Experts of a small language model.
Size: width 192, vocabulary 8192.
Experts: 24 experts in each of 11 layers, 192 SwiGLU neurons an expert.
Training: a variant of Muon for the experts, 569M tokens, 8683 steps.
Below are experts of layer 5 (counted from 0) of a mixture-of-experts language model. Rows are named router (the router's row for the expert), gate (a neuron's input weights, with its number), up (a neuron's input weights, with its number) and show model dimensions 0-191. Each number is 500 + 50 x the weight over its row's rms, rounded and kept within 0 to 999. Numbers have three digits each.
Before each expert's rows: a language model's description of what the expert responds to. This comes from a sample of Wikipedia text that the model never trained on.

# expert 16
What it handles: Internal word pieces of Latinate words between prefix and suffix, such as disqual(ific)ation, Ag(enc)y, cont(roll)ers, Cong(reg)ations.
router:563429468499581528453466466533428587628474470518575549426526514416462537549450517507538424500455430526526402583479534421555503502459513506468435559503407504491522542487509412562473517446481517451568454442461475555501497428425535540510481490557490398485492421521483552561457449499588594544549442467493407479504502510467512346597492555535374509496547526618559518511495500499471466582512553440468527480530532522556485484412541523522506531462490451523482506538504565666462527475508490451520485569464543498516548555488441561557490526515488521432375509535571535524511564463477537530
gate0:538511499520574548407452498474379533413525400424489494617505481457469506548407447431485509522544521533553452507552497447498532476495479558416498691488474446527511465532454479526526506459608576503539528460546406495496507537493472547548542565503417538433426494525463469589573497525487576516390481511521463514493478471506536454559444519582490484514530571552468459561421521416468458526450581505479556531463506511559517578509482502461493540533543509491455520552558583651481522516518543584509563580540488451490524555467450521563546504536506494478481430478369578434525481502432564463
up0:531379500443554526450522557416506457493487568440471406455503492505546513483544487554538452467552546525469518479533528500497522533562417545486448519518493576576448502525484395532466479485482553565598527446436629555435442472516447453514572507485512531447509540543539454460522547533516592490516561496479456470478539520484602529455522473580511514587504512605447408502459471470432505507484565309460526548418498557437484557560548530430477620574404535471464471551463537542513439504537518543472548542529494475523561570548512481424558456533559419527563446487498403454463524572460439513
gate1:512531513618567507482486464486474460602584535602474502551483480505582448549503600470448541507392468472480530566447498456591485520513461527546482491451447506537499508425606386464555555516582436449531502536501574457518477512418547574456437545486422539552504522423528493523549542404532500510601465465448575460505504488413526527525483502562524487495537534544465437474543426451589502536537580476505490494596528504532449567428398432463507477483528463524505467509443486530363444507478431453535441468539446400549415475581498420424463579481456515525537498467496529563583529485571491516
up1:541454578523528458487506510503554433563455475512486475520448390520591521503579452442505506487493520526446497628571511442475517520410629495551447530484545404438441398428448390453429542470504478462446424612522500479555542412473529494515464541510464390471440541468520553519512516458505463521484474439462455489424558480497482500542432498437489411448512456488548613431480500498509475552488438539552537448531449531465525568450511519621466440446542487565569550491507519540618473469440521512510558509449486510434542516543488437551420427471539523498463507556459635494550586533516524440
gate2:531509539475480428489425400480527452552454573502522455425445461440487497472462538444458537587505412432487513559526466489454430370506553535512418496440548466522578546440507540471453633488488511372479441499577485523516442492498500475427482541526460446413434463358562478503517520402550511571584470459588481561509509486499592412468516448504508520480435442528520513507511564629507410457458557429531559431480542474592446519470570517461531494448460469514488518518568504449539573514547518531545500476536485497538491525458513460570504441471436510461498442516596432531450567407436513528
up2:488548489451557421439411475474457491525425524451496463411453461446451542427445423433491527492453497492403523549471469533535523321570488508475584534455454522517546515439511562446528539465493451421499447535482632535535421345475484559502542527503518482423524493565599440474489486474475520472556481509589480479463496472428598431472523480511464537503443489497565436590491573420461443488496505502515492495477446377471487500520518512429513501474457566472498450497571436446580501463552492543462555496463427508611544482532539472527568486437474540453465449527643479536399527507517484484
gate3:427530539436523435455493579472401608426499573468465492488527610519438478516456492496446542495436495466507546539431558492511526552546545510441491504567538517520423575538540399414578531466507352549495508562519468440511476458504574514534521614528475507494476463526472415485413500452621497540434460534599490499409451579417466527503457491495489511567590503515425465523540472387503556492479563407508467493479495516553567550507476487512520483488591442561474518499476481527446462527494409459492468436508520500574496455484594500507583503509478327468517481493588580529448497470460493523
up3:514500552507504440401481560512486530503386559441483445474523548482506499583518472473524526453510557470475467523454505469468534484536472538490454442530518530486541483424446463550546506439476445516485545467451449524477466438500473570548533482532435471515492381526586495482527443524605471468537521578491443534509384472462482589439513437586531569466499525518414494438498548562492511437546619461526435403520489452397537563475563421497497553445614550546457505483474478518445433564591429470524487419472527482496526516477508588486536586569352476461598527487570507475400617561434459497
gate4:493426485420499494488549448522535513506541543495495537493466522480526516520497455500440481447444470546504472539440590558507499426576531569457456463479561517483442504557553457522513456546464555575433465517515452426512549551469433505485502385593533610538595344496494549432413485574624568445602508404480392556538546442504504407515444422555361532498426540501488440447437474502519534471568435498488549522455487512515440492460430471496557499446510455494575492533462492513581505505474476402547480487566494505512551449434436436397521487576471483396535534555482499529456499499499481446
up4:442592423490483416446505482518463524576500481528532487492453454482591452458561499551444424458395436496454519621449517476465473382567571537498507507435576537526543573506588468554453446526453569487493460562536498529436588483428445531537442495473420478519486392469429505485479491453490475467563625501544510454526487436548481463484440441537538607521446537520459424436474506467451594436509480510487516447495410478470541464400528498536473551507444550427527504510543503494396420588448514430493468517490592464579601492412531417436567495520476420455499524467538472510510513545451498496
gate5:476471504485514477529512503529465565553458523543490489516432402544497595533460505425612603561459504571512491409527544477498468440424438482510627552484539420481560549510525443518536454509487407385566437469500556447505523510471506512519465401517502504548511527454509433534412461553549542426557411496546418493445444451577498430458476535537519572454528494497470474557491488531471494491526529442359469529546501575507566482453561487519461586409414431489445401466486544394515465484427541456404540583493520530525573434471461534571514512500568462411496519447454520459461499510462571568
up5:481425532525549488481465489489558609540508484512474531616498442497493505553394610463546583512424462525462592534471484470465469443548536450417519473531536481470504504543475504541549501576514445443532512520435480582445467453500515361512443443465512527506463579506437557527526459404522497530512505480637512487530462490568541624435527545445453512384460535538445563570469443561607428520394454492593492577571463529508520492449448518486491480460478502499432542461509501484537406504471592440401419489512503497572563559469506463417552552501490538451548441535442510512474491582472549541
gate6:513491416457543450392426478522511435496434475462409512508520469463608470481547504513562507425477477424466486518414527501508486465508543511560520434565470475411484574435474415546468542494439430474462497445534498516444534444497556520502527482500431515488395526544550440505490524458452416519549581401514417503551490445565353527376459477548520524543485377512453478570487478493483522412513513434512490491509469517485487536622532501540510579438521454494408506492507518482512464489521469436504556541435518533630479517435470465528474378534454441495504430470580497500549586474537650488
up6:504507510592490557464530446523498514560475514499445627484544500498524499467462488506523447491380506466524515465451395480473494519606450486524413470494397466537416600507512551567562496457442466510418496415475463499512500432545580552587572559448540500559430459456475418552473523462469399543516511481469450555503507467504406367471466431428484438534560531523476486523459470544578519512475566561446476419513438478569452428512452532487457532490585492454395362570504489528534549486425477521539545461529545556533578466496499547500515467501422505537512467499441487596579571448533555423
gate7:541520568482560462584598455511450521464543460510461421525474487541529544501474446493546477529476507512442509460477504521508517528481489507547515587503431487568538553566534512517416424498422545495574494436505561524441499611450443433490564534555426429581519597445448490515527462454431595464512542474447581538480467491510473513459478488542551467419502435484530624468491490433561469496478618466664552534514431571476428568606486570460530519639504515436503421512540468527514564398517483496548545555545534545545524488476526496510529511544467575444554472450462407570507500422552464434
up7:515513508420447446574448592580512552636481460540522595508445565479493528562525383583495592513503488451484493526479460507537509512514444483445545446462560549527456538515560547468493510560454465377495452383422503423504472518556532496542502598458567529489409430458563521592431501575439459520453510542527547464485513504446459452474491433517490528483593456420512468548456415513406629558520477470528420443458477532492452573469431474478516441667513422518538476493494457466576497496469464490457433502523523478437530513515463471482511512500441565553534521486545506424412565537490524499
gate8:450513514505477547468510531494467616463518516488509499415477507514476518554485550511583493446496519502528508540407500517565510532589611397503527555463500432522478529557421616572542463469438441449483497566382446498514433424460428514604574461445521487463543489373444522511442546446521550546513420547492463599437511456459542473466535508500503457548520538557541496533458487420432527557467400535497474502549516389466476545555519582581578480565520423535447511433442516485402481562456445379452547440551535518547537519474404523540545499462580524484543517477615524517484520446497499499
up8:597495494610518484499490530489491535462443428487408554513550488479504462532454565432482552514539448483498516551482555454497520563488515560576593518577475602511448456572404505574417487551473526506445613459512521530537528514460538510560522431467472456461401486555490491516512451555442545455536459504538432576460535463499481487476566492470487589423476577496505404596476559456441480543434438436516389494545473456553441439411585492510585481427566471514458530457452498437518545462480511488465533440546387471540485495492449529551482523523520504408547546430597523375505618538454539548
gate9:500451489457478555504528529489453433521444487381533489516498558409425492535511529462561560578483460555485416566484414498480499509515556554545440520349505545428528523445546451484416455480474523559593478529442519504499527480470443505554503417560418579456471435526586529498520585436539572547552477487465534520449565409524604513533460440499536550537660498475583530496510411459407488497568643460515427551606491444531485548527512592511463438490454493469520428494492524512473527501474449441505525543574471511455530536522552434526439529523524487549539583512546545578548471526519552514
up9:483587545547515534622457572560497416442444483506400426460609476555430501470463450411494498480436507499434465540476551473529462536542495410523540491603498465423445416468477606476528505430507427489440537481555480459583518556552539497507526577514521542552482498489515468532570414468511402495450504447479558491520479519563519456508532541560443483575475392507582424460454432511509442522441431594464418538454580548434524454533458450491492462515545555538469463449531440464485497621468536497630508529455508557438451498547484557563477431476486424554515547444528593531512498484524563490
gate10:520482486478603558633503492492427496565501601511580562480457487520464476491450446495531469500600494489607545470384518419615461469543488542471484594493489469473506423488507513555464459529528394446507414534597486499465526481466535539488573526599483428466478372537523446513556457375594513531500496549433520592487505506417498470504470491547472429562417486509524518528494578515440477542486458523498486457476487503584555406404487581510511492502513581492486392550546521525495502533507558526446471613399474516508581419504475509518539506479583545443512539492522484443504474576531559477
up10:384475481525546545445501534474480508530546567563508505478549562511513592438555583459480465477512500510551526481557495520460504508521493462548556425512523546553502553563445453425464512540488452499515556485480472463506457491602481417478499594540579557442532554566492571555355494566467562534469552443546468587458605527510549441628545521429468489417595507559498533433420408501493491453534505428520591505454520528524526575550506380551520474565464500523495544498518466500484475447472558459533579505498401445506512390509529546434479516537530483561508504640563474431504533535538618495
gate11:408502527521606515513365478472529551555474478536434523532571537490450447560454553572439478527529512482457452569475514464611416468450436517615553529494468395463484524519499448518510433497490461452512529517478488471444546566441555454562507496490567400407489542476463599419501550520538407561428469488569489507492535526520565565535470571463482541498513488485449504536468503481464474510516487464520427456388531516486588420465558452543501479451509470495469485421471651543526437456573480524607360497531520527531494597505467521536623541523480552526498512505456543484487524447524554396
up11:441589473471461541511427499519526525514505483499364509494474535480465465617507546511500498601454546522450483485469455469512440581554461524606431533498515462419530544466494541479496586535512527518517584565560498427401560483447570546562484594508567517486483488507500598500512444459561467551423512485549580456431590528534530497479441480394444494467572506576448500501528526524482577565522512438542407441435569560445519485524610551421474509543514433419458465482444599568534465510592579607556486513528620547481457483460516570481541564483471467438496499498444525483546503546512527434
gate12:549526493509543522506449540503475455558410487399455561460502483464542550507427572549519502467482501445466569536584546516494532452408482545555494479386421503574508490537586466507420516464557480496471476473584570527383530396586397593463448546441537509531426500556567511443589507580493453444528454433447482510552555554492503564479494404498476464557486386513503540514498487471503450463499445565491479516421492546558468476496533500485474625562491463521411555503572491600456485584434515528491468415473411520577509484489533614508548522477502557577458461506481587459576458551518535507
up12:501427427477446427495477481545517512528453536491420494476594487528528504518548529525508479595426451578431486466540574468503411425459480591535489529452538501431460529468490500534518491458432533494333540451577564517484455521565419518644452531477478551528534606478502465525415534449492524483483524440451455489453475472463492491474506404551447524529475469509432440438497462540394494430467451534508444561528435535572476469483534535568540379507488369510465492616512510551490551412560534522497534415441451463551579516450456481492530459506569553475505538535565566414530447553465434540
gate13:526558489561535498453489573452471490529529530461527442518556425477539499541507474468472523473477540426491452535456465571458495489518508524522489481445504508484520462471519438490530523440587535451470491469493532436468436390519541484446474581567525478589493575492519548520410487478485602570510605540544546406474460460555362453505453511503391420539454532528577583473447513472529426439457487409529428462526395542460423541429609511605414582486569480511463472469450495523512580396487487449471549463532486465481594460485469399428531389508501560541473538477489563441554552466422531556
up13:470506534486475559451498459539436556485481462453509517504490382469528503491411454540565443454574535547445506468476575527443527581613417543467421377453480527530543497437433446479487515553532435587498477439524532458554518511540514492457428530546437580423505484556470461577453497478567488626497583560438549439499642456529474474559467466540436520500450502437554570479438417594502495596481543471524537557519372465458482553453484511436470470562499505501486484440510433541571533421581497518499504539541519540456552469470521459433506509535563553388482588472529562557443543473498545498
gate14:530518508429532575481389475575473589518492504544480561347581496528508483500398489449509536548525546479442470521534523470413517455420494540554397597529526552532592582456520458540425529515461508502568495453546516512482505467489497402507448482495504625562437490513450549473455453462563508504469471547492541486511378432449487397432432535489469474640484512485511510543561442482475515474528525516504510595555480515603485498472537535531540523515468488625478466501476490494558496617449575473470526532423577462541484505431520466524494613619449444498449440555515492491454491434511537454
up14:554392468541548456432518512549461583481532502432506491438581489517467595505512458477591501470533529544478453488566536560541471580445551469543324473460536480473488461553532462577405341526483572526574467468508554464460560590551452508469504536522467578594473609550491489441572542419398542502506537530521536472471525492562427531455447538482480547509447502538518431514484529512490474515563531614546481524555530524452430497519492555553539464450365479457532473463523456479535482505509500447608476565518520432498592452450497546602496499448534487549532566471512487492421502432534535515
gate15:493496510452557403468414491457439498570471348504479472481492449451519418523428456487404429529448471547480409491458450455467463572453475444504410575435469573465480495494567563558580546551517534502543511510379407536477453459592494540478533495517491499526548476450476584483504482409526483518463482519589548429393539536484478442577517483537578440479513539471417595608479471498542465416506504493521554599595442501422459571583494455540492455453496485458453529459494503586561510489469490537520501451515504519477434492475472522481464586471530439570556512528429576499496452562431549423
up15:414481535484469517502469509419486535489450560469590530560534457588523521429550515509593565484490485510538565605442587518615515416596538512368479450529423480448447495553377528486446509583592445444455517590504473535479486476476491565561460545404563479470405510458441459510457539530556529562478514547488442563539459523550519445456427532645482451533527439481548611483543500539465484557544581466502476526497581467521431520549452461491512498538431570589462463557510452437476486456507474540506586552541470484468523465513478438498488493456554491608445513495596512492532538490510442500
gate16:520454460462505506497506530553430525522475525450565415503489441450576594559493604554493434504469530558470457462516505453420353462463477512502497408459520464466414483554561405491583501460460493489554527478434427446494524566474567576477505465498500510506499494537523572481495488414470480372580537596493479462459505424547504487535461397548416577525516502495543552509593583484494530481447504610474553508539607498620507557397439468562519463523535524479440522456510485489427491542490417479518505492478502536388462601408471458519528475462538548520445507429504515425575544470421493453
up16:440550549467493521542458454560547499410499485463523522552475549507430510501427508374484572449527468471633524592510529415564606467444516452494556514523689518606557475382555568575486534481480451512574455471569491519529492530521462465492464452542554417515434486473429458549539484616429543492456463393436511484563441504505495454564464513431530477505507490463495530497571512598605470432541517461496449546479465437516494494536469564473491543530436454459563461564449519535529460485542540571478546556526573503569545471500535478473465463456551486550518447565495459514442570535454494579